From a checkpoint of a small mixture-of-experts model trained on Wikipedia.
Size: 10 layers, width 512, vocabulary 8192, 234M parameters.
Below are experts of layer 5 (counted from 0) of a mixture-of-experts language model. Rows are named router (the router's row for the expert) and show model dimensions 256-383. Each number is 128 + 24 x the weight over its row's rms, rounded and kept within 0 to 255.
After each expert's rows: "comes before" lists some tokens at least twice as common just after its tokens as in all text. This comes from a sample of Wikipedia text that the model never trained on. Tokens count by the router's weight.

# expert 8
router [135 129  92 160  84 125 133 120 139 136 149 115 178 146 132 131 135 128 115 107 104 167 125  94 138 142 149 162 138 117 154 124 131 144  73 159 134 121  92 122 173 124 145 107 137 111 112 139 159 126 122 129 146  89 128 137 140 113 128 139 113 142 117  91  88 111 123 117 161 176 127 153 120 127 108 173 145 174 147 104  96 122 100 132 122 126 146 191 128 116 138  99 149 136 112 169 125 124 108 140  89 120 166 120  94  81 134 152 139 144  72 140  89 155  90 110 124 145 140 119 120 138 107 125 142 139 141 108]
comes before: " the", "s", " a", " is", " are", " its"

# expert 36
router [ 75 121 143 145 134 143 111 103 128 138 128  94 160 135 107 138 160 112 113  93 134 122  89 107 107 103 154 155 140 136 172 100 130 156 112 156 116 112 124 105 143 122 141 133 167 124 115 135 113 143  82 140 157 124 109 114 144 157 125 132 133 154 119  93 127 116 133 122 145 154 180 140 153 160 121 136 167 133 138  89 111 150  94 117 137 113 125 217 133 146 143 115 159 126 137 170 156 104  92  85 133  86 129 126  63 100 121 150 163 137 115 101  99 142 130 141 130 130 157  68 157 119 133 137 123 131 105  84]
comes before: " |", "|", " of", "ed", "|---|---|", " election"

# expert 34
router [115 143  78 134 102 109 103  92 116 155 109 139 151 114 101 155 173  78 126  79 122 137  92 120 142  75 121 147 119 135 137 140 135 184 122 158 112 135  92  96 153 143 130 114 152 143 140 153 170 163  86 132 144 110 159 139 147 151 129 151 109 136 139 118 118 121  81 130 146 151 169 185 155 140 133 131 154 156 133  93  78 143  64 156 138 137 136 167 109 161 151 108 150 118 109 148 124 109 113  98  98  85 161  71 108 145  86 134 171 181 153 104 118 103 113 139 145 138 142 117 174 105 138 158 171 144 157 128]
comes before: "1", "2", " |", "3", "4", "5"

# expert 41
router [121 108  94 120 153 129 103 117  94 141 136  95 122 145 103 142 188  86  80 130 120 118 122  98 119 109 169 141 140 116 132  89 139 132 113 123 119 134 139  84 141 107 158  83 146 112  96 135 139 155 113 132 145  98 131 123 134 144 123 133 123 162 127 104 131 114 119 108 146 149 102 131 136 129  91 154 152 125 157  95 137 155 137 115 125  98 117 200 136 129 144 127 166 169 152 150 159  92  96  94 129 134 160 101  83  91  94 147 131 173  96 137 108 144  88 133 128 175 138  77 145 135 127 144 108 131 141 111]
comes before: " the", " ", " a", " that", " to", " his"

# expert 69
router [117 169  94 107 109 120 100 117  88 125 126 144 139 138 119 123 164 112  95  95 147 157  84 119 120 118 168 138 162 123 133  93 186 109 103 136  98  99 115  96 139 115 141 127 128 127 120 134 142 162 106 160 133 110 133 138 121 134 142 118 120 134 136  70 103 141 107 147 131  87 153 113 117 143 102 145 115 162 128  73 127 165 140 127 138 117 136 188 121 146 117 110 162 149 123 120 166  94 135 158 123 121 181 118 112 138 113 146 173 137 101  95 120 137 118 145 138 151 159 100 166 144 113 143 135 149 160 107]
comes before: " |", "%", ")", "″", " m", "5"

# expert 49
router [124  89 102 113 114 103 101  98  94 133 112 104 113 135 108 141 122 107 118 112 120 154 141  93 119 115 142 166 188 102 139 114 138 144 141 124 134  95  90 116 134 137 144 119 111 104 118 154 146 157  98 128 169  84 148 146 126 105 103 141 139 156 119 113 138 137 102 153 129 172 122 148 140 138  73 140 139 118 146  61 109 162 113 120 125 134 123 173  95 129 161 116 131 143 130 145 140 131  80  72 108 124 177 101 110 138 114 128 142 166  93 109 129 178 126 113 145 138 140 118 152 110 128 139 140 140 124 110]
comes before: " the", " and", " a", " which", " but", " he"

# expert 1
router [ 97 137  86 159 120 132 118 117 101 132 119 115 149 124 121 126 109 105  79  98 121 121 116 109 105 115 137 135  93 108 156 123 155 159 105 134 108 137  92 132 144  85 139 140 147 116 117 131 146 182  89  95 145 124 145 144 137 114  87 165 136 139 134  97 134  95  96 150 135 146 132 133 152 154 144 156 146 166 154  79 103 169 130 128  82 120 118 174 104 137 160 107 112 135 117 130 149 107 118  91 131 121 162  81 113 175 122 148 176 135 119  98 128 173  94 128 140 140 117  96 172 157 129 133 129 121 153  97]
comes before: "2", "1", "0", " century", "3", "6"

# expert 12
router [ 78 148 112 111 122 131 132 123 151 137 114  97 127 116 130 133 153 108  73 118  97 120 103 106 127 119 149 136 138 123 155 116 154 159 114 140  79 150 135 101 137 115 188  96 138 122 115 118 123 156 125 147 144 106 135 162 135 130 141 137 126 143  94 106 132 115 103 148 147  91 138 137 128 163 152 189 143 147 113  98 110 136 105 159 138  93 135 189 111 142 137 129 135 148 147 142 164 133  89 131 116 127 134 131  73  97  84 122 168 155 110  96 100 157 105 122 144 140 150 115 151 131  91 137  98 132 138  98]
comes before: "\n", ":", " |", "---|---|---|---|", ")", " ("

# expert 10
router [136 112 128 166 131 118 100 124 111 140 114 125 111 143 119 167 127 132 137  81 111 116 130 117 132 113 155 135 123 103 135 101 132 112  66 185 104 157  91 101 162  90 142 146 131 121 131 152 123 158  87 122 172  97 147 122 136 152 144 128 110 137 132 116 128 116 117 115 118 111 140 157 120 147 110 173 155 110 141 135  76 173 114 136 130 114 171 191 103 144 140  88 152 149 109 162 122  89 112 145  87 109 188  91  91 143 133 151 190 138 112  95 145 176 109 108 124 115 112 151 137  85 123 154 161 135 179 131]
comes before: ",", "0", "1", "–", " August", "i"

# expert 66
router [104 176  82 152 110 124 137 121  98 123 119 110 160 137 100 160 155 113 103 112 117 119 123 124 110 111 148 167 108 128 165 140 122 176 136 145 103 110  97 117 149 119 149 148 159 121 129 133 169 167 118 144 128 104 145 165 158 150 113 142 143 122 147 116  86 104 107 141 155 136 130 184 162 129 120 144 135 143 152 128 131 142  82 165 152  97 150 163  96 125 162 118 147 138 116 160 138 104 121 111 107  97 160 124 130 122 102 142 146 126 102 100 127 130 115 126 132 149 123 116 155 133 126 134 112 158 136 148]
comes before: " ", " ft", " Swing", "ack", "rum", "m"

# expert 23
router [154 121 102  98 103 117 112 135 127 157 122  99 125 146 122 138 132 114  80 113  97 162  94 138 108  99 132 157 156 105 168  93 107 127 103 118 121 121  96 102 151 147 125 134 129  93 102 135 135 155  84 157 157 105 168 139 154 147  78 148  92 149 128 109 111  89 112 136 139 113 127 151 170 142 100 142 124  98 158  85 116 178 106 146 118  97 150 168 111 140 156  74 150 165 107 145 147 113 118 104  85 103 183 110 123 134 126 117 184 139 106 138 123 133 106 138 154 151 128 111 179 131 116 136 134 149 129 100]
comes before: "9", "0", "8", "==", "7", " He"

# expert 74
router [128 132  87 140 144 119 128 109 104 128  94 102 128 128 115 150 168 115  84 127 134 142 107  76 104 132 142 150 149 119 124 108 179 137 105 144 110 137  93 120 109 112 149 124 148 111 102 135 123 131 135 139 144 126 130 118 140 125  94 141 105 141  93 104 128 120 109 126 163 111 115 146 141 149  96 149 137 134 149  93 113 148 105 115 113 133 128 167 117 124 150 109 137 154 120 155 126 114 140 113 112 111 184 141 143 107 108 155 123 139 109 115 100 152 106 104 146 153 169 121 130 113  82 167 148 132 150 122]
comes before: " and", "ly", ",", " in", " of", " by"

# expert 44
router [ 89 101  77 117 134 122 100 122  97 105 140 139 131 149  83 178 167 125 114 117 156 177 110  71 100 132 131 129 146 105 139 118 164 168 106 143  83 129 109 118 146 103 137  76 122 138 136 141 145 150 134 127 167 102 135 118 159 147 110 148 139 143  98 128 141 111 141 135 158 158 167 140 155 159  66 126 135 136 120 109 140 146 102 137 133 110 161 184 121 139 131 141 139 171 113 134 146  90 106 145 125 108 165 101 105 109 112 165 122 182 102 122 125 120 115 141 154 158 157 110 137 117 113 150 141 135 111 112]
comes before: " the", " he", " that", " a", " to", " it"

# expert 46
router [134 113  84 133  78 113 115 113 140 146 121 136 155 125 111 130 127 119 100 143 123 157 142 126 128 128 149 125 152 100 136 119 149 133 106 160  81 165 111 126 168 123 141 112 155 119 124 160 145 179 101 145 173 139 160 145 139 134 113 156 116 121 108 127  88 132 108 148 112  99 130 146 148 175 134 146 124 124 145  79 100 139 116 128 106 106 162 150 104 139 149  89 150 168  82 144 153 129 114 110 105 112 150 110 123 145 115 123 144 138 100 114 109 163 127 114 135 134 124  96 158 115 115 154 128 143 100 126]
comes before: "\n", " The", " He", " In", " It", "=="

# expert 19
router [ 79 134 124 141 118 131 118  98 113 177 116  98 148 133  98 123 124 146  99 124 102 176 139 128 123 118 122 136 160 118 171 130 125 146 141 136 115 137 124  91 105  99 149 106 133 129 133 153 151 158 119 200 159 102 122 150 108 127  94 174 107 128 137 135 103 130 130 152 133 155 135 133 166 141  83 134 151 122 170  91 117 132  97 118  89 118 137 152 122 113 168  92 155 147 132 126 141 101 102 134 104 118 155 103 132 130  91 118 157 143  73  77 122 146 113 108 137 141 137 101 159 117 119 160 139 128 126 127]
comes before: "\n", " \"", " The", "9", " A", " ISBN"

# expert 64
router [106 138  88 129 109  52 103 138 130 122 108  82 142 153 105 126 152  85 127 102 121 126 110 102 107  97 140 157 121 107 141  88 158 147 123 138 102 133 125  90 123 106 139 104 147 108 127 148 137 123  95 154 143 108 132 167 139 166  75 149  90 124  91  84 115 138  92 139 129 144 148 133 152 148 109 112 128 159 182  64 105 164  97 111 110 103 144 175 120 134 152 125 149 132  94 151 133  83 123 130 107 115 152 135  85 123 143 156 153 163 129 108 114 159  99 129 143 159 160 105 163 102 111 140 176 149 150 113]
comes before: " a", " to", " the", " been", " in", " not"

# expert 43
router [143 133  79 166 131 124 130 129  95 132 125 132 155 135 106 138 147 120  87 101 104 112 115 111 109 114 159 151 139 104 141 180 137 139 151 147 110 109  94 120 162 109 137 125 150 121 116 161 146 143 120 150 106 108 146 156 161 164 109 149 133 155 147 124  87 116 127 122 163 133 113 148 142 130 119 167 131 172 126 111 127 150 101 143 121 121 134 219  88 149 138 127 132 144 131 157 145  98 136 119 126 121 162 124 104 115  97 168 165 137 117 104 120 152 119 108 152 137 148 130 131 136 107 122 140 147 155 107]
comes before: " the", " a", " in", " by", " with", " and"

# expert 16
router [138 145 137 136 117 153  90 108 132 121 116 128 140 163 119 153 153 103 134  97 117 116  88 105 127 110 135 170 115 140 167 119 159 173 101 165  88 142 124 125 144 139 181 115 170 119 111 124 109 150 111 144 146  87 135 120 119 152 138 161 133 117 132 124 104  88  93 129 153 145 136 139 154 168 134 170 159 190 128 103 121 140  97 149 102 120 133 154 125 149 151  74 168 150  61 173 147  85 102 106 125 123 145  88  88  93  85 160 138 148 123 131  98 160 121 125 133 163 124 110 144 126 117 147 131 121 173  85]
comes before: " |", "|", " votes", " medal", " electors", "|---|---|"

# expert 63
router [133 143 140 146 103  92  96 116 131 143 119  88 149 157  99 137 146 131 113  64 128 111 117  95  90 130 134 144 184 117 137 130 165 154 113 143 111 133 110 100 147  98 161 137 167  58 137 128 153 141 100 133 133 118 176 172 121 143 120 154 111 145 140 107  97 134  91 124 132 105 124 138 142 115  97 158 153 151 128 119 107 132 112 146  90 109 142 199 106 139 132  95 149 132 110 130 127 121 124  92 123 134 178 139 111  85 123 140 167 127 102 126 101 175 138 154 136 141 160 107 140 103 106 162 108 126 132  99]
comes before: ".", ",", " of", " and", " to", " with"

# expert 79
router [ 84 125 117 122 117 131 123 123 123 125 146  83 154 133 127 112 168 141 105 144 108 131 140 106 120 146 170 120 149 102 155  87 117 157 119 144  89 119 118 104 149 106 147 130 134  92 112 137 145 173  90 164 147 108 107 149 127 172 110 117 130 115 142 104 108 128 115 165 113 121 172 133 134 149  82 147 128 145 131 137 132 151  98 139 134 123 136 159 116 138 149 100 133 180 127 139 148 131 115 100 102 116 133 131 134 125  91 128 138 164 131  88 106 126 109 125 136 134 159  92 169 114  88 136 127 142 150 112]
comes before: "\n", "-", "|", "The", "In", "On"

# expert 62
router [ 71 175 145 133 112 115 119  88 109 121 116 105 174 155 105 136 150 106  79 133  98 104  63 100 124 128 146 168 126 114 135 126 154 160  80 154 116 129 113 114 136 114 149  95 142  59 132 114 114 125 127 136 149 126 147 129 142 161  97 159 100 148 118 112 139  94 124 130 155 134 138 123 162 151 101 151 153 185 150 103 119 142 115 151 115 128 164 161 107 138 139 127 178 121 103 139 165 110 139 125 121 102 154 125 105 116 108 149 165 141  99  93 131 160 119 144 142 123 151  73 131 140 148 136 115 115 153 104]
comes before: "==", " ==", "===", " |", ":", " ==="

# expert 24
router [ 98 147  79 155 118 124 130 115 122 126 125 106 166 160  80 118 181 117 101 122  96 170  56 123  97 100 124 151 143 113 119 113 150 135  69 172 111 105  97 112 161 118 142 113 175 102 124 140 158 156  80 133 149 112 156 130 139 132  88 145 110 134 138 126 138 117 111 145 113 156 137 163 159 182 114 133 153 157 124 107 100 141 110 173 116 111 137 144  93 165 148 107 135 120 105 138 137  96 128  93 116 118 168 104 132 147 113 152 141 137 123 115 111 125  92 106 160 151 152 126 155 101 126 145 144 185 147 121]
comes before: "1", "2", " |", "3", "4", "5"

# expert 40
router [107 112 103 130 127 117 123 120 113 143 104  90 133 143  97 142 136 114 120 133  90 150  78 104 110 111 169 147 139 116 140  75 140 161  83 160 121 117 107 102 158 125 130  96 131 100  94 114 138 150  97 149 156 123 156 139 128 128 111 153  98 161 142  94 115  97 113 120 126 135 138 129 156 146  77 134 128 134 145 107 115 162 108 171 142 102 134 185 133 155 140 124 146 133 107 159 138 107 120 107 114 120 179 124  88  78 137 153 180 147 113  85 136 160 114 126 153 148 147 119 143 108 104 135 114 147 125  96]
comes before: "1", "2", "3", "4", "5", "6"

# expert 45
router [117 136 112 137 110 121 112 108 115 132 131 132 138 158  86 114 128 114 128  81 110 134 119 136 133 106 165 168 125 114 163  90 125 132 122 111  97 150 110 103 176 119 153 127 124 111 131 120 128 166 108 143 156 115 152 123 162 178 128 125 111 117 116 100 131 110 123 143 130 128 140 137 138 160 105 132 169 121 164  70 127 128 111 114 132  92 114 250 113 132 158 103 171 126 114 146 166 117 127 129 121 150 157 136 102 133  96 129 150 150 100  88 130 121  85 114 166 144 145  99 186 101 129 139 132 140 115 110]
comes before: " |", ".", "–", ";", "0", "5"

# expert 25
router [ 98 134  75 143 120 116 112 133 129 143 125  99 179 123  85 143 156  85 116 117 108 155 114  83 126  91 169 119 150 129 172  73 155 129  91 122  87 160  76 123 175 103 141  95 138  98 120 151 143 134 106 164 179 113 148 149 142 146 107 145 102 147 122  92 129 135 125 169 131 124 121 139 170 132  93 158 149 155 151  79 108 155 138 190  97 115 141 204 119 136 156  91 165 162 120 131 153 120 128 123 131 146 173  90 128 134 106 158 146 137  73  91 104 138 106 150 157 140 154 117 162  90 113 138 152 133 144 101]
comes before: "0", "1", " |", "2", "5", "–"

# expert 60
router [110 150 112 135 100 133 132 101 115 144  98 130 145 149 130 130 144  90 103 110 115 139  78 112 134  96 138 140 128  91 119  98 149 122 156 154 142 112 116 105 108 139 166 112 162 115 128 147 133 130 101 159 133 137 161 124 120 125  98 142 127 143 126 133 127 135  79 153 167 151 166 131 141 173 120 151 171 165 128 111 122 146 130 173 111 112 176 136 107 143 170  77 144 160 101 139 151  96  86  87  80  87 168  75 126 123 109 156 143 141  99  75 116 142 123 151 147 134 144  96 150 128 103 137 161 124 144  94]
comes before: " ", " \"", " Born", " Siege", " •", " Species"

# expert 52
router [ 94 126 128 120 112 125 104 106  96 117 118 129 120 152 150 155 125 136 103 108 131 127 119 115 115  80 142 127 105  90 167 129 150 124 105 117  76 133 115  98 178  70 116 132 153 100 124 156 161 154  71 139 136 115 158 142 122 137  97 135 108 147 125 114 106 121 101 159 136 125 112 143 142 150 121 145 130 128 153 120 115 148 120 147  91  91 152 164 131 131 157  91 142 157  71 119 146  73 111 127 102  84 177 114 121  98  80 151 168 142 124 102 105 141  79 103 153 159 164 117 123 110  89 141 117 152 126 136]
comes before: "9", "1", "8", "2", "0", "7"

# expert 33
router [127 169 108 142  85 111 102 112 123 130 117 149 165 130 125 138 138 107 131  69 118 117  94 135  77 127 134 142 135 103 149  93 132 134 137 168 124 133  93 118 161  93 154 103 135  81 128 144 166 135 143 143 174 109 129 148 134 148 122 140 104 140 110  83 117 121  89 119 153 142 141 150 116 163 110 151 125 135 126 120 108 149 123 142 116 120 184 184 102 144 132 108 129 183 132 149 150  78 110  93 109 114 162 105 123 129  92 158 137 144 140 106 110 112  74 127 164 137 142 108 154 122 114 123 117 137 113 117]
comes before: " the", " be", " a", " make", " have", " his"

# expert 5
router [ 97 102  84 134 127 112 109  99 127 143 109  84 155 172 118 126 144 159 141 120  90 172 118  98 129 116 130 123 157 116 174  95 151 141  98 160 118  83 109 126 142  87 147  71 137 129 108 152 150 126  84 154 143 108 100 120 150 140 107 142 113 169 103  84 127 107 112 153 125 177 184 126 163 144  98 120 140 161 177  83 107 109  89 143 118 131 156 153 133 154 173 127  90 127 103 170 134 118 106 126 133 127 140  83 138 110 105 122 172 156 127  79 135 112 119 118 152 159 155  87 138 112 111 146 171 140 160 130]
comes before: " ", "–", "-", " a", " his", " an"

# expert 68
router [108 120 115 151 136 107 129 128 130 161 127  92 149 179  83 141 160 108  86  99 110 145  99 135 124 125 157 141 140 106 149 120 130 149 150 173 113 122 108 120 114  92 127 114 132 104  97 129 162 154  82 160 140 118 145 127 110 134  90 135  79 147 127 113 147 121 115 120 143 163 156 116 157 123 151 124 159 128 133  93 121 132 127 163 109 121 150 186 121 141 152  86 117 126  89 151 140 101 124 128 119 102 176  87 118 136  99 143 140 149 123  98 105 144 133 100 172 155 148  98 162 140 125 131 161 148 138 116]
comes before: " the", " in", " of", " University", " time", " a"